Experts of a small language model.
Size: vocabulary 8192, 33.9M parameters.
Training: a variant of SOAP for the experts, 8701 steps.
Below are experts of layer 4 (counted from 0) of a mixture-of-experts language model. Rows are named router (the router's row for the expert), up (a neuron's input weights, with its number) and show model dimensions 96-127. Each number is 128 + 32 x the weight over its row's rms, rounded and kept within 0 to 255. Numbers have three digits each.
Before each expert's rows: "comes after" lists some tokens at least twice as common just before its tokens as in all text. This comes from a sample of Wikipedia text that the model never trained on. Tokens count by the router's weight.

# expert 10
comes after: " (", "1", " \"", "\"", "6", "3"
router:112123081143089188134173115189161144085120112113137149163147105128151126140136127120178122109145
up0:152119123162151115090145130160194118157089149138105131145104147140194185116180181126129143187137
up1:090132156137125111136119143202133134127127121110150139193067120061153072071133114086097080167140
up2:163127128123174103129154182114098099122105110080122109141127136114128139132151152095113079147191
up3:193116118086124157199104101079085130116121100097132149073131146096106182164133180063128104158145
up4:137111097119155160108115123141151116171133155147146143108133163121119138134115163106163110146122
up5:056160105168120123212121139143201058075137103123200153146075088097142124132105204197099123125121
up6:079129110203105077128076114054064110134149094132075148133178168178161128175095115084079129113135
up7:144118135148181120175169116118089100079123089158163129117127097085159146125130200163141090117162
up8:124155065129156194043190107132132172054204114106163233176151116123158108123147076155121141151076
up9:085135117087119162126118158141114137193091128174153115166172163160087130179109148183148113149180
up10:124128151144149165153130206112156113110138131195125185123106081151173179183187043137074121144111
up11:063060122152128101139135120129152108088155122134112053174107113129121147122110104175099188162149
up12:037117139098137121133120150119096149094165175158132186123089141158144147176104151134115103111161
up13:146136162113129108165128130047097144167147115115140158088139199065063121150168186099105163136068
up14:123187186129087115105116118114104152090141105188139143140155155111080173067172120049148107120121
up15:067093203116118164169135076150112164054098130103150096151096075102151139084153119130113207136080
up16:096178124086141141101096121128090132125123150123095085144126089133079126081109168151123175088146
up17:126135096166121151147154131066251111173158084143116195143150181102090179098177130085167078084094
up18:115138102126137131132155107137136149138105104130099113099089140105126074100107157194061099064130
up19:180087106136119132085119143149173101113154186174130119148133134145122097092132117074107103102112
up20:141117110075116144102114109152170140192156107189085142127133095179116132125143127129115109191111
up21:114153130127114070138161148144160133088136142176075150133118102135093165075206112149131181142114
up22:138175151169138125214083123112121133166099133107155148177139091147112101153100093045132140126129
up23:126102091133108122143107216109138176162101161069175147151144135157165090089173127072180077107097
up24:121149125138165185173152155155153181169141079141144157172181173096185124142148117101152092067143
up25:154137149108091132131077173145111134123150112110132084164121161143123131109112120075157085133114
up26:194084088088123191129094128106122099136090082115141086137122141141182168050079160162106126148160
up27:131156137084157086102106069128171123087116098142110095135113114058107156112102148128111116103102
up28:197162119170173186139103161107068159102093157085166169104092092071128107117057147130180128075149
up29:114108165132110120209170129173204103150118125140106121082163077174126079154124163093141170140055
up30:128103173109136084150156101147143165085115094098106152077096151127147187088141146102153093176131
up31:110108113142139162098142136111105136101143140111143156218139114099050138164122164173173103122114
up32:158133099124140126130117151152153123123078150172145148095140158089151174163154151108145155110177
up33:162127121127138083129148194107141120143098118111133127112158174115141137146112090109156102076145

# expert 8
comes after: " |", "|", ",", ":", ";", " in"
router:158180105088124154135172102091146128058224151143107126155136142117169110096147136143121149148150
up0:087098150126069108168089190092114092106145133160143119159093189090144136106104148114172161077186
up1:076151179136174115157121060126110210157069144232120110116168161194106084113105134158098137118077
up2:179130142190076183172153171110133103107168165097175208102127088158078045152168138178023096132104
up3:134157132130122126172129118115125131069128132147108130136078156074060062122110139071134139125154
up4:071114104176136132122104139158123146102126214142144093109146112110140168115105144105159117153167
up5:170132137207103173128072128155138191092152118129144120150129128082135054165156128101124139150098
up6:096145116168198114142102178180144184128149102137096158112092126163198150157101119133117134104122
up7:162134092140187160156148150135117141137087157177158091147099122124113090154141166075105089103107
up8:147130159156122137095148107101137139158127151125164136125092156127114165117177162126072102081106
up9:164139130093085137142118132132109109135148111118056130194152089125101192051126137130173138146079
up10:115125140163164131096144100137133150131140108172145124153140182090136115168167129133114121142123
up11:133149115131072122168188107149125108157083150140103116056142126079133135161145127115131091143185
up12:086125143138116152105116184092098146136102156081143112112097154156106173165125161148118160161125
up13:118100137152202144168104146148163110077101179038160091113122095095115115154133151144133122092122
up14:145150087101165078113182127083113096140107137159214126110125128147068115127196170109165120127160
up15:114185102132078125118079107096201122104180127099169098117134152117168143187165186119116191145125
up16:130179169161096107160070150123129108121101147132069109104158160090170081094165147061077150150089
up17:172130109136158148102149127104156123113102097151093106142118073138135097101095182113152081182155
up18:138155139162140155110123086114140112114119155105109065130138109173127134106164113129127114153191
up19:169192124104133115168114132132189129116148150146081125128125171113157159125140140127128132085166
up20:104086159156104093151154089130157122172176142097178143117120120134147139099134139129153140064175
up21:151140141096149136134151157199141168106157118110101114175123162099144203151114159121114044121153
up22:115131103194077153109117160173113050132077146167099148133130115112113092187131104116145115091112
up23:129141166117157137129142115139088090095113126145147146120153156120130081117151133161154069129120
up24:123174118093050081103113119143141168144100089112181080118147103099137105092178112097080105125088
up25:109124116119122124120144138066096155079146089088136092102152141190119117093041085162132176126141
up26:161186139153082155114109145099164134074147118090120149141084200115102075116075140115141159149079
up27:121123149100114108049165139148102106132099145174100106053069165077114120153138129155137088101134
up28:148167149140105125116129191082089132126114155108120115126168121193086089144118123101142132125117
up29:113125109130171176191105127136156138171112131167094141149241063105194135144175091059125148169142
up30:098116140072141143092125093106142111161115160143140123137194037156156140124143124168048112085125
up31:181158056159145124132143150133141109116147111117136113133072132106106110118125161137107130192127
up32:169182142147075120146083095191065165116126126147106103145164085142130129080125158121103069113139
up33:126185179109142112103138091131101102077130107116104138130198085125096121129142159166135137185143

# expert 1
comes after: " the", " a", " and", "-", ":", "us"
router:117128198137123116104138131121201087124184138127121091140117143108102154156162171124123110098136
up0:169157183110072082113164111121104109168123167121130130133175128099151136133151168123212088127114
up1:116099176166099062100105073145108047120163108145144120137180100187175127136124113179139152130114
up2:067080162113072069189113133141115128105128161128120157129124100145126151131128169128104107098118
up3:205131134128114174135134128074126155126078046135106094058073164123109132114145146047082158167165
up4:111172111173087123127130101076180134127159136148204161160149152101124186143172119107177128156110
up5:139131106118129124106094160204138104128065103145071092148146119122186066131143161133092090103138
up6:189112109119144076116129112082167153124092101157179095092135153145100188085200161204098079061181
up7:126127142168085080100129171169098070125161089136160173105149112143144101118057154088112141137110
up8:115157169179143107144105163157123121130135195156117164167165077123129147082095093111129064101145
up9:110157159115178130115106182214149127111117092102080098102194095179209088160178132109139152101100
up10:137097128156172172149129111138159051103148163153099126132130154203159185199185083125114141153146
up11:136089146176119126165101148142097136130172129074092130093055126124135149143127168122149102102156
up12:107114155120099113148138140132136118144127234183099159125107104132137178114145132148138116162148
up13:159111181168152139154133101150100090116174144104152171116104060147113151135142146146120116119182
up14:105105089122108128123127108177131133102112154095076106134100118131119084168131133136126135091083
up15:167193124208064142159143090068123126126175137198127128153140092115148144138163135166098140102127
up16:143116147162137096074188143114138214128116123111144068143107128134156104125157163183166096161045
up17:145136151160035118097130150050182123114091144151134118102091174215094110151176080127156172105083
up18:076118166108131161204115119106133056167129067165118125128127128122102133055081212127165099158155
up19:110143134104122119111208125124170175147105101164167181116126054171134102159119189145149110084148
up20:096179115053138115075145115077145126125133125157098132110184118100145125154111093164031125179093
up21:136129130106189126075102083085166133137090091160140141127136089130102123100158116172118146070175
up22:175144193146112148113088148096105210124078119155101130204172126188156122125102090130165136133083
up23:120137140141080118110105193143098173125157108179135147126131154161149108115083143157172122063117
up24:112063181145116141168058188155153071181146169162138133151107080119126105124204107139173156152119
up25:162149137136200082153139178106156121146134136160132072110121172134093123106171129124131151129100
up26:107141182072149113125104115165091093169153148119173114111149168114088145070145156190107148092136
up27:101152125138125129134070104109123122092098102192109101132125117176117152142151114151160131086081
up28:081131084121164155097120097136184087141088102173142161147075107153080160097161083184088179157129
up29:115102124059101175056173119135145062151103115153162156137138166102119187111148140109148091119109
up30:095129077139079218161082079101093088162195109078080151123129129189177154175134117129122121144075
up31:084165157148180075137099172136129132162110080160133095101135131121127147140194108073097128187124
up32:137081147185051129071179117137132106136172148125134105142126123108096116113102089085172099123027
up33:118197151149130113132145176087145121146127093152093070088121136123134079085117165134095118137177

# expert 9
comes after: " R", " L", " M", " G", " K", " V"
router:058092127153128054168083192057126153112117152139206122109107160116166148129143064177092091133127
up0:125142178122096160145099163117114171133174163164150097133079113107117142142094144146141126105099
up1:172102117164169180116155140160106135123148143086129114088095081043154134066167165138145116101126
up2:123119113151083166140145140143180124164119160159166145106197195131125181105099070140112075136118
up3:121063137175105031185122150093131143137178106114208097147146111128112136096107140160168172140069
up4:100176151123111156122086166084098070118119111122127110126084111170085145179160101169129085102087
up5:133110097108092112114126138096133081105118131150104118109110168070148124083193120084125094151081
up6:150086154104088143140095136121118128157121167171176127150124125172096129141141182155151152155130
up7:179093177121119126049140090119098124101132167150096108158139096100209116170057125125109113146116
up8:070121114089159072071133121118053113093118195162144129148121117094182149157154101163157151079115
up9:112070104188144156171102177156176100141073088100123148132124123118092184097122089104111092114185
up10:124126152132108058135011090091149182067141137136100059184117165085101132148119115170089103068090
up11:104109178116111158155119148153178193174079155195113091137100105174102137096129167110101148118124
up12:108165117104133180082160135163052140099145080177111144121113095177155178106140147130183099141090
up13:132106177159092144151141167176132124136109141119162148197139186125122100114145091063106069105125
up14:100093154138133156108164057071151085089136158124132102195101149127162157120131139090099091171123
up15:073131088119112133145178057201111169084109130156151123144059143100122120109041137064097164177081
up16:144173097169108160122147148067112073104116097139117076200119119136120148121090132105075120125126
up17:167131167187149161133133125157120146108151107141166150074114166062148120157181134143117101184119
up18:068099122134108121141189098140107082144149117133123150033146137109099183124106189086082111125111
up19:172135091123157144103096107093153111113142129187138149079194070114171101113133173189144103168140
up20:070128147155171122059098153177107130101156066118166143094102169201182167093106094122182120199122
up21:118125105118151119191127145108108074127118155095110095104185135152131103079111133112155113112138
up22:168116085131172109155059109128082120086157114130160129157154170116121160114164141083155136043108
up23:128116152152128124117157123175147097130147133187154143123203153192125090073125161138164106091099
up24:154120134151120069086103068144125102057147206143128082139128105150121104063136102161139161155145
up25:155157024122113151175089144117124122086081090111145144106110110154105148069083160119182161152149
up26:124115148118076189135128125119143113154108113095127109123121062145117108158126137117102105112161
up27:084096102164141112136117188146046125093132144126121129147192074158133078089145175056182123109142
up28:128098121125146147090125111136102112127108186108150129097108183093039161032145157154146144117169
up29:173164117172130127149080112071121153149163108120135181117142141166103097084149087121126083129115
up30:141131182158103129072146144194147168149151070172149150131149164112104128115148140114148131170102
up31:136147077086091170116139105119133089132104139169108105100110091137139144055106137129123151160122
up32:102231103126136129177158113110125165137180120098128163128182160133108097114114105101109186151124
up33:104090132125123112123119143146083102162171071150088177093109115142148135122102099103098117162213

# expert 7
comes after: " |\n", ".", ".\n\n", "\n", "ed", " based"
router:159152132102128146159049102097109137077118088102099126143121116155095122108157170149131180119088
up0:140151116107107166090133115071145118175126175120135145140138115174116120094170181103076110141029
up1:133172173124137120129134170125119116152104158139077135085134068164127143127065073104152147110041
up2:196175160121164130138088150083123106154104123121183101183133129125091162121181153153133170100159
up3:060176141141098137114146099130127108107134116103125174141139000125147081163167087149017165147127
up4:130150080161134097139096122207105152119068186105136142146125097119115191169095102165140134113145
up5:135172164192183065101138123103101137123149108123152105095177160125080151090165092154064091117079
up6:152127114125101112143161155132118152135100150129136084140102146127115122122101118152149064168092
up7:083156164115148143087176161151143171157118170142123115093136150105054138130154094155124110083172
up8:138143144102096107101137152136106150126103097132091106145122133140087110133101150131075164118118
up9:177120112164139117093076128141137134094126119112132087169108144076170119120109159087178139107158
up10:171129118119158120133124132125112182192115143157125116101146100178078119099123138121137133093151
up11:121116114113158107200142105135089103080138161137091121192078129113163091132082140092163119112213
up12:114078150040140150074183131107033074132121108120148123133099141182151124128184123194114166148147
up13:149156042028146113147123081125164090116159163080154103110153099109213079081164159084165140175138
up14:143106153103150096127123110106148193142056089141106077082079186095171066138141159150115120215164
up15:106115104100154189162142142132077105204098122188119131162165106101118109123162149113104145097174
up16:207125067131112090134122153098090165131116156116118141059146114101116124135100116161135136104106
up17:141204193147067129116188091124163124092088114113142156122154089152142122153182152158107105164171
up18:134142111144132196121090145120147141098126114112131145142196135198092127181125149109191112147109
up19:089176153123130143113172107097155108144185123147087141074134157095155117136148192180141151166117
up20:127089105132144141102118141079173148097106089112129126207085122122104129123181131131163118161137
up21:138123142094149109111114144161083101094088174131065093078099131159116134118182136112190137147201
up22:120162115148080155083121153131128152114145123168120129160161105141152116143151096192144120122151
up23:137114145171117097143117118029136082161116112141144120153129136113138095121102147157106159188160
up24:119165122104153146180118099141114118161078127093124154039147176095060058086132143152109128086145
up25:148159122131045067117120146153113146107127145155101088148125201140119166104123116135108110120110
up26:146184165115105147117081128092160148088156156111117062079155171110166148143121126126100122133129
up27:089188133161170097155102097135132124147130107102135158106122097151071168099137170145121131102107
up28:142127099089158208157057104109152070125142078088191084196136100168133129042076146154086192130190
up29:186083112119132185124156140186067073091120176132123144153150100131099161096080118078058134129153
up30:072144143118138149085175119120164089149084140156137067162091141109123128131115085085140094103138
up31:159106109154087149154111126103130144143085134124072097147138128093151138138117114146148119144093
up32:162104129156136124093077122160137180097100142118138050115153139112150093133160121129152107129195
up33:122145088096070183122099088191110100139100137125126129109158110148107106149107136139079160143143